Experts of a small language model.
Size: 9 layers, width 160, vocabulary 16384, 16.1M parameters.
Experts: 16 experts in each of 8 layers, 160 GeGLU neurons an expert, 2 picks a token, a sigmoid router.
Below are experts of layer 4 (counted from 0) of a mixture-of-experts language model. Rows are named router (the router's row for the expert), gate (a neuron's input weights, with its number), up (a neuron's input weights, with its number) and show model dimensions 0-159. Each number is 500 + 25 x the weight over its row's rms, rounded and kept within 0 to 999. Numbers have three digits each.
After each expert's rows: a language model's description of what the expert responds to. This comes from a sample of Wikipedia text that the model never trained on.

# expert 4
router:439505462522435526546501514514429519504491477515522488453454465489496550513513503505509502511531464469518513502508517505444510520494477522515498502487454484510513539475477485499495508462514500543451511502507505539499535494499516502468467482491479543493456479526550526551496477493491499524490543497545495475482491525501529511538508518503497505507526486518460486540471511487523488503527489483484497520484494523501557525552474515483496541524490504505544508477513521472497498485496479
gate0:498545541510488508488520447491498488521471483471473499492487465501475476466471515525515497493511484515523483521504508537497475522501529469503530496490491480507490512519441497506506476567483493454485519479510487505533525510524502448501487474509484461486531518533470539535484461528491471523445517423449471479514494508505492501500544488489487458503539486475477563480498500534474462523502514485540522506498490505495510503468457496498518507471497500456524522485508493529525465542475524
up0:548499471468508518473507509473519515507508501507482501470463510422455483505501501486484499473503448490479452500501513460521480466502496500503537478507526548481516459476534562508487490509502484493511497474491545533533518493520510530528496484537521484475520457492549496493486523480514490462479511543472502488465476488495493479520536487522508511499502529539502508502498472450547505507488502453435541479468503532509498507472518522455449463502478519504485498486531495497485486492546516
Description: Capitalized name beginnings

# expert 10
router:482497534513473486500491490523477516460515493476508502440496479507517513499503469493515487488508478422530522463475499506485504540487494504526502523455510483514515523500510489496498552474517510524478488499469458521494539529479518505506486503519464482540453482515552470488513481480483525525476464499490510499469516501539531539500498491475500516517529464519478537510450551531553492503481497489489525486492520547500565526495494515556508510533481510465480507470437465510493461496479483
gate0:492528512497496487509482529473518489513508486510531508493477494489549507506514489479516490506508434492504503491525506492493471533502516543517488515512516463448520539476488461465496487481494557511510510499517497480454518519520495511491512465563520526514506523545529463453500492432500521519485490460466561502495530497493524545505494491521488529534530499484461491476449484522495510497514500503483578530460517483492511470512497492514515470507560471471463487540506469468493477497500507
up0:500502470490522509490502521518523507494525454480499494467559545487472538517498536518489538506475535518508524500502462525546449510526517520536483485491489495447493505520480504534512502462460516473540506476484510530526532513485510498507535545465513541491474469459523481501497539500540489490501519518498474486491495489501493477473541502426469494483457443472474464499527542512484508514475484509497495509479469535523530494483527505467483550496543509538464502493508505479500518502489466
Description: Line breaks and brackets

# expert 15
router:510511449499507484457517494522455528475456486497574483467519471514516516498541496509511501477499502493513534512522510431513468502528478495550477521484461530493491464503502492503499542503492510560502543550489509503502495483511505521526478497487504491529459509542509468522496488488514505508499498502511479455527462494503536521509511496500522535505518512471468469532466501491539480468510472506524569534481500498443518518525501544523495522512509530499477505527499495566542488502487515
gate0:504505509487482485478503506503484502468522476490483525506504530483465520533462480474528516519555503488505509527488463548500458503484515512489506477506534508497452471498504499517466509540495511443473506516481512499507521486482468548530473491531484482473523513518557491524492470460450522496486472482487487536498533478483528551522514486466523485509486497462469494445536463490478519478493501497502503468515426519491526488489493436515481552517501520522497552521539535527521503527489492
up0:513488499507532530470519518487472473514496477503492445503470489525486464507506469472523496500458489505462524509520513493497469448452484488508541501451500459527528470493449527511469501516483538502455500461492485527495494467524491498525490430502468486508484474542532478511490505472484505527545468499489454499519545491493531508512495512492518522478505489494482466475488495471499551489517513512530503506535476487456476513543565508516493510537480560506504507509471528470466506505474522
Description: Conjunctions, pronouns, closers

# expert 14
router:485529520537491501495556503516486495517516435483471460469515481510488531502459472525517487490529505526490542506491489456453482530519508522505519510495503485498499479495488482509464512502476485540511490521541502517460554539475496494526501470508510496505484474531521509499473487465486542515469470468469496479498448523507494486527488496523527516550499504474527497457469539550474488467500477488481479500564550508558485510554496497501514511514489516498508484517505489503497468448495557
gate0:544547503487471497500532534521512513501477474472485491533519437491489471462499485511460495498470483528498528494510536477516516489529464491489576490481489567493509502492515475444490506496513543522460491528487528512493537526532526487504443529492515507495464481526510498520523510497504493507455476494536518493548460456470482505508473526517458503525528508515539517474481500509484511452501491458540503492517493563510492477501477513535477496486521481511483502545487466488501515479491505
up0:494504523511479490551482506531489471489555474561538508473479546545499471529518437506524526506509467480484520486507491535475538506488478548470477505466488475497533454543476490503538512486488514546491527502488531529484485464484529527481481475481505530506475493526544485524528511504496518544514470493474521500522549499522516486515526506491491508498476507515483483504510478498508530524469542480497492528513521479509448545487520488510489458517475474503492516544519462463471502524475532
Description: Prepositions and verb endings

# expert 11
router:494496470490498471467545495539472525510493517494526496531509506482502528512511523517494489492505503472531492567498483520512528491534513504489466549453498471469495483472503515524482540449522502541490531464473493543480517538468476526466497482499495518495492480519493522509535478449490464508478535465485493487458490516460502530575582522502464505507490489501519471517496525510501521505548503483488497511517510508507497528504478502476500506556490512481543493477493457496554493498516536
gate0:485488505482478495512507528506552548503509531507522512501525548470495526520508511558510508504464521469567500519548515515526484482481484519528456489497508482476472518538500517524525469495518489512495507526559478454496531535531511504489494481543541498446500459508510472527517471517531512542531492509470483474514476491492477501505492505544471496527510488496491500492458476511479476522522534458478508508513535475486524474482465503502476500562530510468495517498469489528508512553501550
up0:510487490474492508494492507486517512514517483497529480477490545533534470508491482509545489515480517468531502506529485490529497525505457474498477490522538448467489515510507520487478519499497473514494484497505550489521489506535479514539529481477475495489468510505467452487521521516558525560520456515487499514558475526488475498513526500502547474498498506477470515479465494476512473494502492487507460433496540542470508511468459476520491499502435508500478537445480459493475528460513464
Description: Table and list separators

# expert 1
router:434509464496488474562527540508496476525480517445516489484474483498483538510517497486504503511493459481508496516492525460455527548507512527529488508480467505484512545506528506509524462430534491517468526508490535503466532534493506515482454476473507522518497460507555514510534495515468526523479511524529533491442458505487500480484510507510463530484501487508502498487494498526512489472499497483494515494493492518456545500522522539486478496516454512485536489529497535484529508446490474
gate0:478493493491508519506517488493500521521473528517480476496495523496493511568542483476489488502490489477457552505520502482512506528454497503536512517473502533527517500521503479507538466474490492505455532484485508538512463560511492488498471498529521495518482522458532461548531465540508540482488476499503528508471477488522524505497467533490491522520513463506500490492489527455519517497502529529524463470524521490478534483485512524513469526531425498493521511541553510502567511449509516
up0:488517492498500509550529531491474503499515476472482524538507494492536464477470487499491518507473496499461519506518478508527484498505460496539508509540485518543541483502527462487505466452476510497487470509507476487497497478515531527468519506450473474469479497483528505538559513506503476501511488521485499475476475475539552479507538477523467509504516484547449519462514530517508508521479466513524500478495554551514554483508482506507482495479454513541481488469521497557553531514479508
Description: Foreign-name word pieces

# expert 5
router:513560494515479466522559541481494502479485494483539452495506535504485522559509495483513524535500467480522513522436524490528464491482506517501506502519490457534488499481516483533486519511478524496456472452493517525457556505523468506495473463553496537489502483516498528528485507504462499501479499503520503473500529539471511513498530526472553494512494452474464498547487484484490465489525508492493503509475508458502505543546522507502482537503475503495497496491498512539520485496492439
gate0:473512521544490440485501496507561503474472499499513496461495504468474518561435452509525524500490457507523512514445522578537489491487469494496481519495488503566500511491509502490535503484496461523479483541525482493505509498461491469486498490526507494493539511486462511493483486517467503487498535520542541511536490513500466510544549518527503513517511457505438515534490527520494486465523533522502492511498536494498522511500489481503512497489486523498472482502527502511476453488523512
up0:508542474490506472469512528487438541499503493448504477520497544527473494523569476483524501494517501482461511498477509516499499489497474522498450476482500485497491480527483505497552464499520532499503464538500584481481497469527480480492520503484527520488527492466499510508499470477465509512409503460443522519535508474495468503506521501512534532526521481528460488511525528530485489550491502506510486486521502496490506483508482511479494492472477526481467481486511517452502469499524483
Description: Function words, determiners

# expert 9
router:505513476469507480503534481514502531533458471488537521470483506507551505529491464521533520470503517475514536499509486529540496527488486523512452561476518491499521549475513478514500504454493472478472500506501518506484503488500498486555470491497486478525473504517512548527551480449498511519485537472524508501483462509463509513489464447489509518534531489535464513574506544536499490521498470490462509505501487496504509494502513502520478556499492521484497472482539488532524465500451496
gate0:493493489523548489463457488458518479556494526559514509523485501505486505495527501531552506508526535549497480518464513471489478486549507531505472532568477501503512532519495498473463503468474479443523519532475546495514474514458495481534542501520525505504470489515503492456527507511509513481528500502483492504500528509452504539473504461477476479545496494487508505440523543512489529490495486502497516477503525516481545478526530462504502491525492514477493501514485557495489497507492536
up0:501440494465507509515455484486493482530510480544474491499488481461505557507474481485509547549486470493504489522501503501524518540471471498502466551490509481528475495456543501494499487542480452440509517506521496471478462474582497503521499529489512489466526496460523477478503506496491456503492489500507488509477458514532557523491463511533525532538484497453496512510507502479490542502500467483498495494454521521506507499502479509500488460518471527485498516512468498493478525511507551
Description: Sentence ends, headings

# expert 2
router:487491485512492470454522502541523502467496447504504485490495477506501536452503487510512543534478492505510462518487552516522525451476495530477500492474442483482532452489502501510520484501493507501475529441499498525481468521485488508546482469493466548553510487526507505491468471492468481506487497545508468468502490493500483528530504442519520496505476498450530582516496496480521471494505521507455531501493491542485531513523535526527480507520473501476483472502506487526535503469510508
gate0:484527534495475490534497522500556527552495498489497477461525494515480500510507504500538445508535465478496507482521486495510456436499485526501516512497512502490509512492502492542481429510497492496470544490500517495532547487487487503504509555519508517501504466502503483513534502481532470484518525496538463488527493510528466548543505459550450504532491495498489528494446518478475511483451526532515529480493476521497519562521487498488511531506512483467462506474511510496516524479518550
up0:491463486548525510496505473470533487481527465483503492475519503556447482521475536490479463507536498521486532501485509478538512518441530525502501487482512495500513505505490494534495491477489510541496474511483521531531477513495513495497469515543490490458451477508511529500422498498510496568506513498495485485521516494535465525518514543497506448446504509495512484518476515441525479469466489528486545520542541518487510519486510517530506530486465491471523495500527487517513481540503463
Description: Commas after place names

# expert 0
router:531546474491523473501542492454494457520488481491490485466503496490523536470477496470509471489467484484554482514514496499510525501548462490491512488503486484485465489506505474480517531497500496508461505435511532523482519475506496534550490493477512489539430488520519433486536466496486499500481488528515445455498455515513533507472532478519531487533504513499466453513489504526463497501502499490440530503502549490479484505517497514492469492508472488484522535450517508491500474504487463
gate0:490526496495511480466519551477492480512496515538537547493526460525552457466534465476493545540489504481512527508488505525520520535521518493535531456457510527488511525428530501516503549485457517501477538485505496518524460479531532501534505512528506498500535479543471517548498480485482498521526516520520462488518511490500501544535480494475526480511480507506484503487497556484504465478501536488496482495486485499491484542496510519506515478487512480480459525509535539551491537498514506
up0:459438518439473507490481526496461494488508511475506489532481478511523465507493474501496503523540490500478481514478513447478457501490487522527517483517491526480477486517461550521522515501505511526482494444521499504508472463455485492511479498511454491514453482475520477476502517490482543503511453479505521490467463511507530488492522502504461507505500522490507498481514482538450469484505535521501469466497525499527570481495491552526520484459512531504575524536522503497481496483499535
Description: Digits in scores and numbers

# expert 3
router:457474411516458495535534458495465473484495472510505461473492506492502511532503449507543531492533497488517514529438485448510532487511442521504457544495481492516511473521477495468520521473503498538490501468492517537476527509472445523475484487503443533522483467526501508500518467506531505528497485499529453507492506567518505489494507531492476504518498506505481460514519521509479496495499479486501494494490507514508522515520517522516486499500482513463515453507501502556492514490464502
gate0:496486490490565480487476471506512499542517507514505508515459496474478530495518430518565477502485511472471527496481526474526499487451500484488482539514520507495512470515520478515486531513524471489480494477516464489466527459490510513521456483448481483496526487478487527518440481503468493477522494532503473524505527507518492497471470482493474507502533488501450526493500518458474475491512488501495477508531530584540503506486536536470532480514465513464501478508492457531499516515459488
up0:532494535473472510516494493492510494457539491498486494465484526545520543514509582504470528528548497508498526533476477491531532505479501454468520482472507522483461500501524469489554535502475492528527474544526462542540529555526497486478488507523498535510499473517530485493514529507496493489494475459487518475503479478493507531524507509518482529500476512474513534471450490485505546536509500503533532457534474475508459506495484498508461520501509475504483519503496555480525513498520508
Description: Word-internal fragments, scripts

# expert 6
router:454499517504520479478524471518496501526491493480555478463491515485495510496503515508522531504533452499516531522506502443494480489519519512497476544473485478492490492488544494491490494508486517535491510510460515506520461493482506545516490498516521544498441477529488488547517494516455494475502511475493516499508478520511522487532543539535470483481487488488543531473432506496497466446556508481454420506503496499516522510513464501533496509527476527514532493511524474553522483507478475
gate0:479500514493511491497490500479510515471522469480539442506502460470524522495496475493573515503507485514473507508510471549535538489456495467460513463502515515460486459501488436503494495503518487463488480511543448459494529472512494514513463509490524467514519530520459527491495513487494515514483541528525473525467497539500487506525523470534496515516518469491512455518522524494481514490525498467464448492508472469524492534508461503522538492463498486464497504541488546463503464511500495
up0:501502489501493518496521530491528508517494498486514487485516537518458485460483519538460509505485514550497512488504518468529526512561460518508514481506509509484469509505468488496486463534493485501511542486468504483481505484543537548485526467466470464553498496453504493529504500440504452510491471517503499451459505523509472475482503515465524484463474543510523520478510457504497440498532516490496503510487491510490492443491521498544473503501529537499513553503453476507510547527486474
Description: Copulas and function words

# expert 7
router:473540479503534478496516492506496506461498488490470476476531476513506477540517487497507498499515514491533523521476523457470499526528449505504490528508450499502506455531594507500480544521477492505506542499514496503450559505503495536509507489515482504555480487552486531514486468491510534526495500527525481483528478510489529502471520497497492485536499478494514503541490558531471458519531455492492532512511507531522494518530518495553490517535486487494481528428484511494506486504508495
gate0:511506507459501485542488534487483489533511471499519461528504502475533489516465477454518495543495509515502519495508436485512494519457529489506487464502493471501500487523472469509477474547490500505452471473514507491498501526541526522488483506530479482465480471508500539537480541496491479507493464491556541508450484502539489471452529469510520509515509467501461513480459460518490512473437498501543492520483479478526523456478469480535477499538478489521520506463488520508470519480536489
up0:529524560460499452465504515519471518486480505500531431515498483490473512489521474511482493534481523493516502579489481503504519509532506515469465491504500484501489497545520491483511476558474509471487559479435498481455499494524484479471505517499539533476531485494480526505532521510509490491514527507537472489484505481549478527464476482469488509496515477517504557526474495521513459476500513498484489489520511503485487496464479486478526533504467465509509547502547484519507490526545477
Description: Noun heads, suffixes